config = dict(
    hidden_size=128,
    n_experts=192,
    d_expert=32,
    d_shared_expert=0,
    balance_loss=0.000132,
    n_groups=4,
    optimizer='adamw',
    learning_rate=0.00204,
    beta1=0.9,
    beta2=0.95,
    max_seq_len=512,
    dataset='wikipedia_en',
)
Below are experts of layer 3 (counted from 0) of a mixture-of-experts language model. Rows are named router (the router's row for the expert), gate (a neuron's input weights, with its number), up (a neuron's input weights, with its number), down (a neuron's output weights, with its number) and show model dimensions 0-127. Each number is 128 + 32 x the weight over its row's rms, rounded and kept within 0 to 255. Numbers have three digits each.
Before each expert's rows: a language model's description of what the expert responds to. This comes from a sample of Wikipedia text that the model never trained on.

# expert 44
What it handles: Prepositions like in, on, during, around, often sentence-initial, plus number values in infoboxes and population or coordinate lists.
router:151129146173147214093073159144129149100082095113125112095156174112099119127120174144123099138129144159126126094107146123159125165192190099146132136076119098156152125112107151113156070166182164091160134122191123074086111160084141140176170097139132076156106137164106130131084150090129121094087141126057116091150118167180134142150125165160165124146144156123190088097102068136129212154082
gate4:075176141115109157092131186096100111112082141095071125107038150144178173153112150096177147158082137116089171171163076150117155092163157128159106102185152107180110134121181105165123147138155168173087177165142094067173110172130128091140111151108085120086111124137184163184130161147083130104137154143150134096110133096120083118093162138124152160151097152170127105122143183125122170096179
up4:057182135110096164078162187133107119090073119117104109131076148123155183122090144111152112164070150106110148178163113147115139081162156140152125147183164121172135118111173123175147149155181182181127153141173099070144122213142104096167128141122115121070110157145164161156121117146090134094160144136169122095126142129128114118090186137139129163113112185187108055105131160110109182097154
down4:089142155136154157144107149083106103142180172113067115059164094114150136148127157116137144113122090144116107147155096181140184083154162111144225154190178149114170165092149139163158114127104118128126141148153103033151107152148136108122146126161134103120170164144150135127122141125122168148088122103130112163146097142137086118076126126126129168177158111179024104162151158158106199105189

# expert 54
What it handles: First capital letter or piece of a proper name or title word, such as H-otel, H-ernandez, F-ournaise, Sec-urity, Comm-odities.
router:153124154162172148118093112155143162091103126195179093115223157096087076109131173130067111084166164142153099133076129110128122171171152110106177161075127140144180136081123155122138097132173135126121122141198123093144100149121113125198123086170158125125083138156081127066083148080139110133102067084114085093161146112146151113180124151146121097094178124133131069081121114148132135153095
gate2:139162118185140140116134138125111084153186129113150099115149076099123174131138105131155130076164112164128135136156056109094128188169173172095185139083108153101157142087110144153159164126139171125120140127161106098130128129116175097170118128144137130099159097143140103161130135082093151155156107110131044129134111086144093148108119142135160138170092118080059225143177022094131081090163
up2:142077125103114121164148133146158162091076105153128150132122201150124069129100151151095104171118148081151120095117210172158124093081089078128080108160123092150103083175157121114124114147099112090131093105105163155124140146141075168111166149147148121141114179130121154090134141152166116099077156117131182115143166151144170127156147113094117098107157132173180061115084221165163189147065
down2:133166134078067124135122125160186149146103133150104134110116202073112108117122119160187097093147174095123094068124178085130143177125120122076093117088112186169098115121099162070176076180136119106173089092095150130105101129077108098130172131114159103116137068166139114135142107113133094092115143125045119102160117145176122144072149153158096160120154120142162100090122143147195161171076

# expert 30
What it handles: Past participles after was or in table cells, such as Undisclosed, Repealed by, Promoted, closed, announced, killed.
router:169050206144142180069155170172130143098146125150173103107157181103137072114120152204107085113114130112179122095078153149126124147094130078099134148107074101165131103064092153103120085136125134121163093119155160098107141160137153159128184091156166117185089157164134077098081081103128144069100115102090109104137173157159175143135143109185148095128147161111135094093132122110124137135090
gate0:073122160125109139131156096112100174116090113118111129113111135090136113148173113163115121102145136089141172131055150131105107124093105138113161099095165130135115070058138112098112159076100080161143150125151134178109135150168171156116164181156155122145140114078152115120018157141129147140080133115108104072116134088136152103124109104161213117128213155064108085106153106136141082114043
up0:195174116147168134092087153140176113107123125139131119114160104136085146140067116116130104135112135170112086149194112126145109135159125121137116147148148100150169178209104163171171105159169186097144082127149103070153149137080082119150112078118098095111086146165105134129179091083146106094156127133135105175147129178110116156133158171111064131109019118180141147105081148154116176166160
down0:102174111127119143114104142103145148166127114129180090116138094072125139128142081139145136090116113122096117119124115097086136128159142152185104161198127131135205185119117126093141115070168129173113150131123061136146150167192140150166081122123104086110149148150176106108113109083093150047131123151174166188184094106124060086127107044135141102053153118166151140137166189124133119154104

# expert 51
What it handles: First token of a new line or row after a break: table bars starting episode rows, list dashes, paragraph breaks before section headings.
router:200128120182194181114128150124147153114133118149136125056133148077119088100121127127080131081156166170132135093121141164169115160145140119121141146065093102154142157116121158086163116138151121096141082113171183139121150109079120141193136095133137086163109115151089094112090075041159185101097102104106121092139148147168179162129141151134138109105143167144166145147086099124136117237077
gate1:105169129102172122117081155140097074109102174097079098096126086147144136147149134130093160099126097118117174132152098101129195041227157151139127074138155126104153164116101100098127129128167132131103134140111097118140077126101147128135155103129081050103124159145103171125105110118112167181107195105155186072125132104160110170125113135115176086118128149207061131144185118164121120161163
up1:158058125142104137135178126122172169145179066137161150157124190087088117130108129112160106159112143110130111100115151150121087192057121099119113191121096124150112106173175167159130136139072094121139125111146177127104153119140104145117078131144180193165157083112160085133132139127143079086114084133107081167129119144068152074151159106142076168140116109050208131135080155102117125108093
down1:113148189189168154139103075121132076103101141141156131117122144109159154079139085080110152122140180155137156118105122117143139146161205115063153138102156107154156120094137142097156169098112137092133135131157169175120164121106138193178121122124200158179091140185066080100131122080145122154089085082074086111190085136133157097156150161131136188147093126065142126150165108173142144160121

# expert 37
What it handles: He, she, and, was after a year or comma in career narratives, as in in 1985 he was given.
router:136109145120128139135143137128160199081085131121169082117153135060082131116125164185117135074117150092150106092049151107134085123123164145087139166144133132140144121093115158153164094140147108093155101132142172085090163138086125221137143092138176145145101191139100117139110067102139136089142099083087081163168148199109186142143174116198133109103151181068147102087120104152129133145129
gate1:081063137088117109170103121125132161205148089112177099103177175111132150135101152173104149146131175090137141169085181134147106121118116163101148106116160079113116091166116132097099197110162138059085123177135117102159129111088127161140102068149193144207154148138126116109092156164119121107132135115110112117138135217111119140155187125128163115072186112138173157111099102110142106139061
up1:200180102149173167087169137151119110043097151125099166136079096138115097097098102121148089119122118177122082084169123141145140129133148095144115171124084185170151134128135139167184060160092170164171113061148151130081100125163153091140145179139067109085080122156116120136158073064146119110101117138153159107149157072165143134127095144128131113169086147136075091108160145141119167153160
down1:120178128158166112114125137131187162121112119169116111064100166096110068169119101115157107125098114111079119129101117130135145119137098083091084176129115121148197153138157155179189091090144089085105103104138076168115185121052143174098100127071096139159116081165101113071148140114069129123102127154166139143170097115138124091144139153109130133086065134154204171145060149169112101167136

# expert 29
What it handles: Opening pieces of nouns right after an adjective, mostly Latinate stems, e.g. "appro" in approach/approval, "imp"act, "sol"vents, "prog"rams.
router:128123110162135129116106183168143124132135135094134068102180152104093100119101116110116111108131138162168105085107104153126083176216124144116157144071134071146170130114074125091152108179180156074197077110152145123074127148088133157142146071155122103164098141113075105043108116116155142124159152099124138077177124150162141127146152122179162137116152166065163113048149125146140114130068
gate0:092162190112114097116147053123100070158135150112114106078104171113101136116081072094124142138117144142093132109140093129083096160193114150161109115129114129218121132142073102091126128177174139117164090153195123161175164101126135171109154133081117157144148170090140126123198162150163133143121126128170087182110090123125118090119146096137130135148132118136183085042140185113077111097178
up0:173126049173138128139128162117161153119104108136118169151111082146171099127155190155170135132105128109170130142127139119126200121090137126099128157128174144032125146122179150179131125085064070157069165111080110119043090159147120107108130105145146092131117062163106145177090110125080128120143109142101152059107121107138119128080101166147124134112098130143077200147156072110137105151134
down0:155120181177147094121107176159170172154094099172138156142115161117153098168152105168110098094118099113109139073136094143146077130154177081115142182116098062114150091131153145123108137140166150146170124151098121129096139107081175147099156063128154126113167165138134133074141184142136160097071149113055119090127111162191077165095174137081108096083129155127124189093089067106112107127075

# expert 61
What it handles: Last digit of years after a century prefix like 202 or 199, as in September 2022, 1999, 2014–2015.
router:171067141117171147087157155118170152105127120153145049079110208095115115069116146168110120082152151137161116083074114133169095127139169073112166173104120090159126111105086160129170148150130142060145100138137168111070180136085135153146159094180174135152118138139137124105088048085168138117104087095101129073173115193126181143148155165127145097111122136108149123111106105162124133149103
gate2:188075137140103102114141082090120122157167125125129116177111170094100113163114081140094144080145201100133163105118092083106070105088098140045152093057134130169138155155151187083157112088082125085164080134148148172086120126082101106092144124126130095106145086098150146130069103096166076156134102096144110113130074168165110116127109170082126157137122115112125163143058130180103093122141
up2:147078126106064101068142092115098155189125099122167082158117169060107104090102109170113120115142165096177140119095133082103056067069078124080211129074104161182142095147140204079148097149111128097163096109128128137113147137071087134129144083130137089128139138154151153123121089152111092126129107085147118101159093166154138140145148146131143135161155088115115143136080126196105124170137
down2:066124152105144112114119114154150094132104117139147143105098101156138162129110159081166159156123092111107150139182178153135127136180097085174141105130193115125062113166214167060148128094127180133140085164182157134126153098123160128072174096119116163107115081097150157145118118132154152194089151126139099144099136163025153117089120115070119157138123173101182097113084070153139098129131

# expert 58
What it handles: Pieces after the first letters of names or words in tables and lists, e.g. Ash-more, St-even, Le-high, Guine-a.
router:157062178177157156123127140202158170109126081138149102114137167112114100066109148194101072101111139135164124088101152173168082155127165097088154134130106113145137084102106159185143075156121145112137104105127161138109169165110149116130161124168188094176103143169103080147099112119149119104091123107114103118142180156178186201133130159149175079144182148095151077126068103125129157131097
gate0:176112121137125128145095175141102103123130149164118068147177138055108149137052192139112082094135145149103135130108174105119110170161127133089129222142090119151157079078167139098169071129166098093169109169174156092084164153122174156177158113133141121180132119168110090139133138083140140115112112099085158076158106141115148148099160122136114161097156159078135125102069050110170131148136
up0:144171138157128127162129122092147168126133135129105114149186178064079132135073176113138183139101125148153119143140154098086131103171158077122151112106140078113188102181167106065155083158117127164131146101153131106111121159098100193124078202129157158091169140185123099135170150111078112128085131083130095080161075107128117070110107073180162078111134152106153141098091088139081155159113
down0:102122126100111129162130155136095168134136087144173112182131095176139184142083054118108138119160128112149129090121126123096091185109126125067094095114132160127130091167183151115102188134111093184117095083133133180148122156074148107126107164141134171092204140139095130122138199078124131167085089164121081126094021174120132135118169139131142152169110101098130136122134147144084187080095

# expert 2
What it handles: Past-tense verb words ending in -ed after "was" or a subject, such as released, founded, recorded, mostly in album and song articles.
router:158104176141168109141086214135128121089159090155190139111157171112096126082140112126127106068135141133148108073079168146109133156157151111077153136109097098141164083109077126098135080158110123087166138148182221098095174156092153176147152082154173127152079213136117093115095099102174129092139137111082151065141176176126173134157135144175111122126137144102148126108139142123125112151109
gate3:140116104130065111145182123120122148137177117143121131107109168159160107105140104154118107181089131134154085156065107182116155100126117061092072116122052085101069132132081079118130137135122120202118093127115127126174143118228138150100168175108200145099162181089115110148114131094133085096142138143149147113110193174099187160131103115095155144105097130157135117148174180087146131102143
up3:151135129157101113139163128117099137100146089135101111086108170154145129133142135167122107118076146151168075124091118154135145105122144077125027154102090122150085083098107105131129163166101157193114067112167119117145103103190126179126193181097163143098125213100107108145116100071178105097124128109138159065117210167109159180107117113085163153100099113135170130112179154125161147096122
down3:124125126136098173175163128127144068081163140159164197139112072169176135065131095068135121175110102117109142155133111128076183173135116159125127136138134114084142147155108093149146092102098099089119135192134090158104090101170145126135075133128151139162143151104161139149086159096169123158204098152149140138065107135138138068150163129159125168148122120101058158162159157049186128091083

# expert 27
What it handles: Stem pieces of common nouns and verbs awaiting a suffix, e.g. mark in market or marker, build in buildings, mar in martial, play in players.
router:155144136150150132082103177178142129111100114120176092109131154112085137141088106152133082085120122150148119096118174166126110168113175127059167133104135098151127114099131152117162173142123145124149134087199110102087138172094149176196179049149120121111103206138057102081112127102131135111097134059125120104187139139175132153112181137165159145133129165091158079040173135123160107126118
gate0:117060183154142165122099110160156157050085106172174089145189112111133143148148178135088089144152115142128069108121195134171064157080112147082193114083104136093169117073101175136169138157174130110121138093114137148102124138086176096178117124131119081166108117162101109096095105073155125140138116103142100138135140153173163184196119165123117131141135187118145099105137130165152126159088
up0:142107122109104100164120082151142096106110076143088143081155119150152180096072146095176128153126082109152077145170145185118140096094123159093084116151150173130181112164131109087173149174137099103105102126132175136127173154109088161152104167152157124167166090132075179150163176073080136162191136095132125157165087084079099119161120092127120179129150139091161081128150179076181158111099
down0:139122128136114149145101128141110141132092064141143059121106172158179166140119134122173149124094106110095110145103096071129108081163158139091153131093117150096101147097164093149128182101175122101108177086071071119081123162157164101143131088111147157158094142077183140066142152184063158140164069216136147172141098152110115096140161116169133172092134075118154141132089112126189165099149

# expert 39
What it handles: Closing quotes after song titles in track lists, and final pieces of proper names like -ington, -burg, School, College, game before line breaks.
router:189036156142204185086097141142142162070120088158128120116171185076092100069109160169119090108180128177171121136123165152167089179145152105113140130107138142156164141116095207156127137147146130130155076091172161079114158172086126142150142131148141085143098154131096110109131099121115118126129120105107117057171150118121148172137171140152176090133135113134136107099095124192165148119078
gate0:149105140131178153118174150174102115102156137106203163059170097119033112080147149163144107080137085162211141145154104126154095127085088156160139118058108161151117110148143152119131162113128130107074114094125148143133167102085101134131202159094116151142130111112139159121058109116155158150166162072114147120141086128132141156071137134109212080122103092145106153119145150070111128132155
up0:110142116150069106139085071091148105180121127148065085190077182116235135157139094081097112211091178068071113114133129133075129111131177097100120110192156101123125138124102121145123128171131140148174133142125106162134119139188161094114085111154130111124155106146123117134170158141108094113102083168137115127103149132131143087178132139150046174130114150097163100138105119187118119103111
down0:116101169139112122124110163110091103140096071094141107076180122113093129157136130176101144102125145107077057052117106133106150090141116129130136147077113142130129119051081139078154103102139114066136137119158076103118155130112150136224166073140161098144085123108148041107170064140151163140116102156105156132177089140148087108085109094155100139097179204148142168159137118123109133115131

# expert 14
What it handles: Number tokens inside tables and infoboxes, especially vote counts, percentages and population density, such as 69 in 69.93, 21.0, 597.
router:138119174140115166081089152136141151083080103125123116136112173108080148147103119125112140081112187133132096040097120156147139130166134115127140128103126094190155146084116146114148097148147169118124132140179136051106129131124112189169109070139139084133112134136144119125075059087128123097112090135119094149166155160133219184134169138167170124142153175130143065089120135170139160226091
gate5:140098080167156085205198114170105137119143166113130128103116142143100083117185114160075110131174137144141116148103125139165131189117196110156154147075122091147103098090127126133077115147093068112119102124126169135159104148035110158138114183204122147159152117083090137117106168184193127169153111097093159118152150177151111153100139142120185111135109107143090098110125075143085116106168
up5:082147080143122103204181107098062094102123183090092161144090126165104104139178080089107147137140132121149103186144123105144148152094168136150144136148150145134121147076152105123102140110095067167064141155129111129137095134063091166090090149149101159121143100088118162159092164145146089170156144146119155151090145145112083165059109126118173165151064116166086082142156138069087101109177
down5:116086117128148072156119138152140125162134101083063146129076192113145097083118146111088157151179103173161171151143122093121142180121163091189153132079118173116091159167155093035107134097056112099111091190156171137186138120045153139125125167135117123157079123101133143101138196125140137166158103117151139093145123100139132132125169122137124126079067171098154126138159145174098112116103

# expert 24
What it handles: Cell separators, parentheses and numbers in tables and lists, plus title words such as former, Member, Minister, appointed.
router:129107153129144165057097172141151168110077100130156099079191135093118143096070154133111098114135168142138079080137137175182080135155138130066119180131107090125127091107105151145154132140155141120163121110130120078117154146142155142202161109145155095156069190136129089135100069112138151101108112119098151111164156158199155125132178202191172133142170179082129105114103099137180163136101
gate0:099199140127077099073140117117075108153126168076097117154113117126143160164038126104163140128113135084089122130163128148120180124146109151188090106156162119110136174096210084103113140127168112116114167198111094022158112082125105095160127127097079117113114112132124160169136068162121127115149161132126134155132156101129074081080121127164099098189167152147099103145173103144135150120148
up0:157069110137164157180118158130170145105112080175151136106140135117114095087205112150101116131142125173168144151113133112144083142119154096058167141110113109137105057145046157150132121135091163120160096077152157245107152174149154158094138147178166154131146142129131102089123180099144139141105101136125107113133095158126191178195157118110144135071088103099158145104072150127120109140105
down0:170149130138124115089135135115155109134146131150153115099109135121089061150124166172129139115153146201119156098146107089171167137163147096122110094161111103106099086124112176148163138154146149072137163134104177167133157088141108165165095070156166095101109106146088112161099114136163107083112140125052058144190122121168116164085147175170155156097028118084166148100112109143183138203099

# expert 11
What it handles: Opening parentheses and commas after names or titles in list entries, before years or birth dates, e.g. "(2008)", "(born 1953), French writer".
router:130126131116149169112116202144114150113090118126175142131159116109076121119057174121104142130162149137161121092104132167180115148143127137073139149137131092145169074139094188181168128114152114088179097095156150088104169142146161161153117099157174093127051170145073083115072087136121138107105091118099103088139185129173206100166184172166126089120109140106124142118077119116130173184102
gate0:076154147114112064109118132107139088170080153154203131141110087111161120144112118110134154143184077133122114104124135097079144090089114137099172159165141147083128175132114151084170205134135068106057166130109106147139177139110165099105078106133096134142173110148148054143067132148106098114201173125126095143110141127110153102140078075197085122178143084180112102130102156103133120133140
up0:168122123149128160177146110142145162078168107101065145100158162178101128129159106130129102140113180123133145157149106153146114144145124141162079095108115082160180101126120087137070043106133160158207124142157120148114079084163086150131183180128157148126090115086099179112210121110157126149053124146144161146143092102102108155127148140056134138081098172096127176153169133164080145086139
down0:174102149090067132213067113143166161146094078098101145104128168198112104108108122129073067139151169068126196140125179153135111162117129117079145106151070117081145126098124116145135085104161156148143077128116123120109152116137137147139114099091189110137077106148109158075141129084104165183117136178152142116176143134105141125141194141097115153064071165105151169160106107156121135162089

# expert 1
What it handles: Single capitals or capital pairs inside acronyms and codes, such as GF in table headers, REM, ATC, TVB.
router:158095122156157199123150131182186188106155113233175088107145185093092111102120189162110072067167135143161083147097155156143130124131154080116140132124134118151152116113118176186136114148125144145114125128163149098137112144141116117164128122147179115110112140212089108080108085069154147118137152051069086144139155142155135124181174135144128096123109127160151089114082094163130111140135
gate2:122102124126084162101148192131127150090114075137108083127178109107176165138161197103121161139091121095142123134058151129120139129167130142067117156151102127087133114065089134157143124110142175078144162042191128155129123123156133162154090106127136135101073178121065155146157107154120157144120071113087136126125179152160158150145097126226095135067181113087143108115130109160173171124133
up2:067060125129141108148137099141108080150145107143087135160130113155107129109155157111174176147128086056182158112169143115134169157164142118096062080167096147112096097117125051137136128110168153143124128114184110123105153129152114098114097168056144184108128136076062115177111122132116196190158131134116155195099144148136120063127161155199135163135167097112152171111134100099137172126121
down2:094185092120160132126151128072070154138150099152089100138149091169114122144157112087113140170135140104069125146120128131105119073137095159085140084150173134134108090175101114206229135085076114145089105127118082086173123093127086085123100134068110165140175092140149108126158145127124115155112150145174126107181130136151179103090147053070132129102120097097149131149179121139165094161181

# expert 52
What it handles: Opening pieces of words or names, often at line or cell starts, e.g. "us" in user, "Gil-ford", "K4".
router:121112133160146162083119213122139178111130063150140106113170140124114125115096143187120090113131116132137114091122179167165097132137127095104126126079100088177187065107127161132157092117152137122134126100141121064069169163105173133147148096121100113146091156139106082104104025113111156085065103122123146120171129137149145125132162155159155075056144179092200094117098118162169135151095
gate1:103150158101122141150027120134087110119106170154152102102149159073111135152138130125114164177160098121065195113133070157082096118154137145103110188135104110193117077125083145080129088152086142132152142181132101133097102121092159116135073048117180063119103089096150106152121120130114149124146104133141108123118117125104149126093161136172139156136116125076138131150159177195091040108092
up1:110172134093091118176066129113070105131075127154145119164109127109151175159166101112144172193116072072063181142168091151072129109144083178140098127103133100158098128108148101089100096129075123162115163181105095152140096123136128092106088077107125129112109061095169150173136119164089140141110099170148118131106102082088104084093119117137143181111116112080112148169178174132098074085115
down1:074105116118113123124158124207129139177145177079092132120164121148160100152127105183163144177128070086151131170133097089111166117158123098159146061135098153183110177131135126128084110101142081164130115084090118098155165089142125118135094145152095096124213132138139175153154146169195096136156130110143064115156076123106050163112104057122097148138138075176167131112105119113133093099139

# expert 21
What it handles: Suffixes and ending pieces that complete words in film, album and sports prose, e.g. soulful, comedy, Unfavorable, electronic, batted; also film.
router:162103158154155162120141143158191159083131096134169116140177135122085082089093139149117066102150139206136122093086154151124118174181138109107181114130092062129195094095083151142139076140132162085152058089155193111087174131129173127147153115152138088134097149134098129096095119100169170110131139135128135120159135117122177113200153133169152122094176152098177129073089128153171174135120
gate0:157131146131126188118156117103150192116105150148064165154101125140103148173111048111128106137116151180131103131189119148123170104157099062155095119161126035144197141112108137173128140150122078157121091158130159103156199141186099070132110149112168172155100168103115156147123153127130152094100169135110130121117120098128149076117136107166132132134094160200180166073113175154180099122152
up0:151124138109111177110159109095173188122111143127069155151107108142105134146115059093121103135128141182127108132197095131108167082156090073172092095184099039144197140125094141148129153133121095148127079145130155106153179147172113062134113163104141175150117166110132165157122164129124150118114216139102154109126126094119134065117130092128138115152085156175183167092117170164187121136162
down0:136147056081113132141159119056131097125109082169124118165127116164163076134111129104167103104149118157116127137160132054142168078127115121131126087121057143166078163052071080137144125072174119128149099106014151136096112086178140127128127120099111093117178149137131072175114116120133125075126098159152176132041123142144165107110115118089133150155128140152100128156108124121165156097109

# expert 8
What it handles: Opening pieces of longer nouns, mostly in music, TV and sport lists, such as sing(le), work(s), episod(e), cri(tics).
router:121077123174161148098114134167161146080107100139153104106196144103073108115071173122110076112146120154130095122118148144166073183190146141141164158111122088148190137098089152158148077113171159094154113130166164077124151161149166162153157085148130156128096200140089098095105110114133101115123115096119098086192178126152142131180140143202131105138146129086139073040126108129140172134111
gate0:080164146133129091125155167111114134107088160133128183100120095124144169129132143041152134082113125122103116119150148134105135157140117179158074197186168125157126168137109094108149165099170092129150130123146082113132109110178148128119180121074108208103110211124128140151159129165139096165130157127152170133132130146097145087112113069193118146161121109077113045068177127150159179073135
up0:107173171151151127081159203121089147108059145148120147081155102099116178147111102071118178107070163154116070109164170135106118086141143123118099178135134165175125159078111161121173133132100157198196120129139102101141113111142196100149103071082092153095209110035107144111138113131076138088119145103101144120137072186142145101097137108130141153147144129140147125141145125166142132113133
down0:155124088151128204128142120084146077120111145085101174098160098143084168112111085088095121168149154095145114183153146151150131133140077150123142038153150110107150172095158060165104145082118127156098133155122120087187149157123083143149128165141116123132088152158128114176087134118154124101118135096132135171093221133098129124103078148161130126111154079153127093202147228103131146147148

# expert 15
What it handles: Capital letters and word-initial pieces after table bars, commas or semicolons, above all Sw of Swing in election tables; also initials like Voss, E.
router:120145145108140151057107170170173154103110143173198105089133130076072141146106110132124110069116158149155088097082155140126060123139179127094120170106091112214159128104136172160163146126178150143164103090166124094133152160135101137184108084117142128123064130148076083088141071130130080079065098094130094124167142134122143154186171119157139112132128128122173105121145165150157177166108
gate1:097099152107114117151198161110114114207223119103153172126140116048112104113127127120121135107153109124222123017124158143102108164099083096139150115152156148087207147105171202168134142159146094112117139145143147077068162121113143124179113128140117122135090118170128069138131137159155160105139116129111129168156141199140143087101128130141122136130104099107132086136141142165085129117115
up1:082134124092087122116186165083127086167177104110145182143103101063139131144115122126140180129130120085171152067147168094084127124072079115150148119166175167088182174117168184134150153111167090148137158139117104080117149108135099123124108145101075152105070090173111068171165133166116130110159113151116091174133134169151101068096132082107073181126107099101113127177168166145099152102138
down1:093135145122146107124161149151076085105135188069117153122122128113124145218096107151131191096081071078192156163125115103067150145107142082156077172131141143110132119131130121147110111107129140133167184127114151124132079117150092084157142139141092098134073058173107129107110122148101111155095184091045130130146104086120109122098065122157127157140121106131114080104198134128087118114207

# expert 40
What it handles: Auxiliary and main verbs after a name or pronoun in plot summaries and narrative, e.g. "Vivienne is", "it was announced".
router:164110176162131142103107120166160152094082120158148108144168166101059090122088139155071134119150120174144142098101144156146055128191109129122147155117113059157144103113119163099148092141181145077179110098179158120076149145090146148139205098164138096190075109125100094123053086095176142108106106106140146129162140095118128110149157135133149120053131181092183128116113132158139121166087
gate0:150096096123180130101143128159191104110151132065192110124110155146105133117124113157150115115103117136149163133155113105147108103186129135145116114148136136133119172165156161159066124127080099108181081151146174161145038098062073102137097078170161159117145156166059152107147095034096082135122180150104193125129086117095107122112115113137137153113112153122141129169103133076111112160052
up0:112178133133106109131074152113097152119077114151096123122164102125123114099140144127071117100131123141114105118074172168126123157076110116114162160079125122107137070076079083112186141116180152127070155120095104106133200147190169180150107165058109143158099124120183120134080152202158185133154074109168075121132169148175149121159142149127134122115174129138120106078156120161152163125205
down0:167143169130141117138106112090141119160110127142125104140112174140058145195122161060107108107135163149079190080067058127106107171109155141130107140163138119140141135103149111100164102135128051084142127117118151079071091111144113134117165146148174084120155134173118111103139122096109150165116090130116029119209152171077120125125193152142116141127075164149200108116082106152098144103122

# expert 19
What it handles: Auxiliaries like was, would, has after who, which or that, and percentage figures in election-result or poll tables.
router:123096182137108168092114146140107150101084119161165092143136150062078124158110140165138137097178175127140125041122129169118107111104131090101154190138132131163146102075160147115128089149136130124170084097123123090095183094112172153152160086126109084146023140145153134125097071075140085053098112122085122109169151153131129147147149116150153113131152183100193071100111116108151152161090
gate2:131108137162178130080117179198141146134127127175165104092150170117096093106119160149116093093154114147165100129120216107146099129126156155056150175146128132141161135066059185141121137170169123125201130110124135112119155138153113141152131121147173101121167142141097059120124164119115130141094087073129156072178107155101177161186176191179115089116157125135169077097108119128136178132112
up2:144089142095136098145110075084079124134137090158174107113118148159112112158117142142138194146106096146132148083064040122165134124156115061098120127147112180112117146125121091127150138119156111111088138120101157144097098182105106155141137095100162070192088176078126110083080123160091194141083164204162084134099097109188132126088103093104125147146106096176088088097132147155130115151072
down2:163099153077155148132115120131137165181138144168164099115117079124125128137109110132154068097108126131092163143110175119090088094117093175115124155205154158165084121150112203102128152098186057167168178111096109130115147112133156173136092179112119131189166096130184183162172108135133093123136150103083116143177075157078189173147119166107124099130136107142064124115077156122162087110136

# expert 33
What it handles: Pieces inside catalogue numbers, identifiers and acronyms (HD 174387, CHEBI codes, UBHELP), and closing quotes after translated titles or names.
router:155063126154176168108130180133139133130140087172133082093160166084072132110090161170151083088154137145184096107121159141187107159136139039112141137134136110155118127059097123162158096175120123119141101112144190070140121156116103103162151120177142098117125140138135102099111086109140149089110130085112129116161184139123163169174143158144203094145129116133129067072086098165144148161051
gate2:192117098143090157094092123123110113113157098128133134120123145116110185123112132146138171086152112151085165125107108129116120096077146107095168128134154157126121179121112074189098107108091154140099105124169056081116078132187145096129096170114165103113146087117072165119082045097150134124144095085079143178137132172113150125150145185139155164175112126127102169155115036079079095188159
up2:082136156090156108154143126155159125140090143110114134133135132146152066121120116113092093163121145109183075091142134131186120150178129165129085128103089117138139056127144171036140140154171120123151121118126202185153186154064128142121171088115117152157098173160174105113167181127106133112113178175173094104130145104159124147123127087137089104077170149109163080119156192168194144080124
down2:086147128154113156126129150099154138102079117172174150157183104098168127147108155126101113102095200107150077146109203110134120122166163116137162235164096172136169137071120118143121139128239166134139140177133105086082136132146176127101113106113144114122061075129101133168133116108134090083095144139071116093139193117097113102146156148108136082151144131156166135116112100091185113140130

# expert 28
What it handles: Final word pieces ending personal names, mostly surnames in tables and lists, e.g. Mitch-ell, And-erson, Rang-ers.
router:142047173167158141126096158210135155106113060168135133138147123133101077050068141180075062123158140128169123124102165165143069142149169105107179135113099103148179071111127168178132082146129117110121094130143173089097136172083157134133166125140164080172101142179133106117133140122125122123087132108118099088139166128154155161135151165141153108150156183117153083083075128112128170144108
gate1:114119152144101105140059138163121192129091075152172148117114126163114131070136086156117106144087118126097146165118102108113095129115170178115166106115168152136119140086097150170087071110119150121096139111110120140133106145194081148104096191122170194165153151190147056119197143176135148138058093106118144089126142131156180178177086084097179075116169124171130143156095120136108147139113
up1:110129125103154150129169104096129075122165191125111098145144137098132121172138160087129141115169135121145095096134154154121178147147080077125091171128060091156121127140118121081158192127143139136178108133156133108114143102093167097166177065130093047086104072053120198144088094108119106116190170134138123194136132134105098086083165152156112183158088119093104122090191121133127116097146
down1:146119119176150130107095110119122177142114137149146096104131136161109107141102132104078125105048134185120092181069115128113122134197128130179123161142115072160175138131091155091156153161173143119151102187099070131150155118167118143173103132057118116150111178184126052080167108173108158148086120128132125114230090162167085179120123111113113081094147100187133138147133171136122131143131

# expert 46
What it handles: Closing pieces of names and titles in lists and tables, often episode titles' closing quotes, e.g. MyNetwork-TV, "Click", Peab-ody.
router:163092181183164142114153124180182192136111099133164135109143163107119079078111158158106063119142126108157087103116153137153111152145134080096127158128112116146187093111092140185163113155142125089120106097172185094101158159104125156159152116167186121172112162191081103092099136119139143126114104102121124061179156155144198121148169167175152080149096161108152077079085097140120171122107
gate0:151143143137112113106081183142171139077118062177175124121137172126101142163101123095089086066125133176170162091063155110135080158155157070119129168101124146156155149079119128143122133164172178117178140129097134099147093127109164119124171098157141076161078118176141118102082067068150187120126106135085102098132148200145135120180140169137139100125149150121159140099088102192140140149073
up0:097097090112110111117103199088092103085158086178150168135107097119155182144094153163130114123068152186093089126094147079177172112163168129113162108169141103113078098168139095128068106109114140126173163128148165107149144120101112171112109096139125096106125085143081194153153059074127102095163144119150106120163066176079142157151130110083120125117097100096074125147195123137149070131124
down0:122213127193181128080114127076122204104123151191085112143099104125148143162109106104119166137122086198134114092133121166130105169181100159092171120084147123191136117166072101147172128119167085141143156154148115148146156130158138076194131111120154129131126141121170105150154128106128105097153116125136117106188104161197098120153079106171112122120081078152193140143150167146133085163179

# expert 49
What it handles: Mid-word fragments in foreign names, digits inside long numbers, and line breaks before infobox headers such as Personal or succession entries.
router:131092155171152159107146116142149147126107116209135069101140176094095095134122163138121101095113150132157094120109155101149089168155134084103182154098105106149141076090148150141176110109168161111120074066151193130121145134104157126175149129208126130158098158177086128103109110090159155088128141066086102155157152157113166164168133138122162119131166136112135066031069131139173129181114
gate0:160141144112127180097076134160154130122157105149132094089147152119088124125081166121104112107147150128110108068081178112165161110141105109116195161131074148145170101085044170168147080134156146096125123090203115115121149122101155161178127069168115124185109155114098084121147115078118170073108122128067157069178159169150134156121093152170147148076135140097138088143110130119191173144100
up0:112133109130110107164118167122156154088074073176102094100136143093147104192097144117059158129101158172107127088136169119153120152180079126110187116189148189144166062074099137117105145155153135146072104059173135122121150095147174124156128096146083082181125129120082099173098111139135129083166094165127140157151148164079172187145149082120133120118115116148134071152166137131154176108090
down0:124087037089120176095145160137148101129163176126137078061145091112120127155174113169141151141184134151124169123159057105099120127113154150140173162137150102161108114118110122126153126111144098130081140143078146070152117109156152145160078159184110102160084112084147121166118136166161176123161210158109150175075123120055124126091101105104142158158090176211120164099129165131121133123152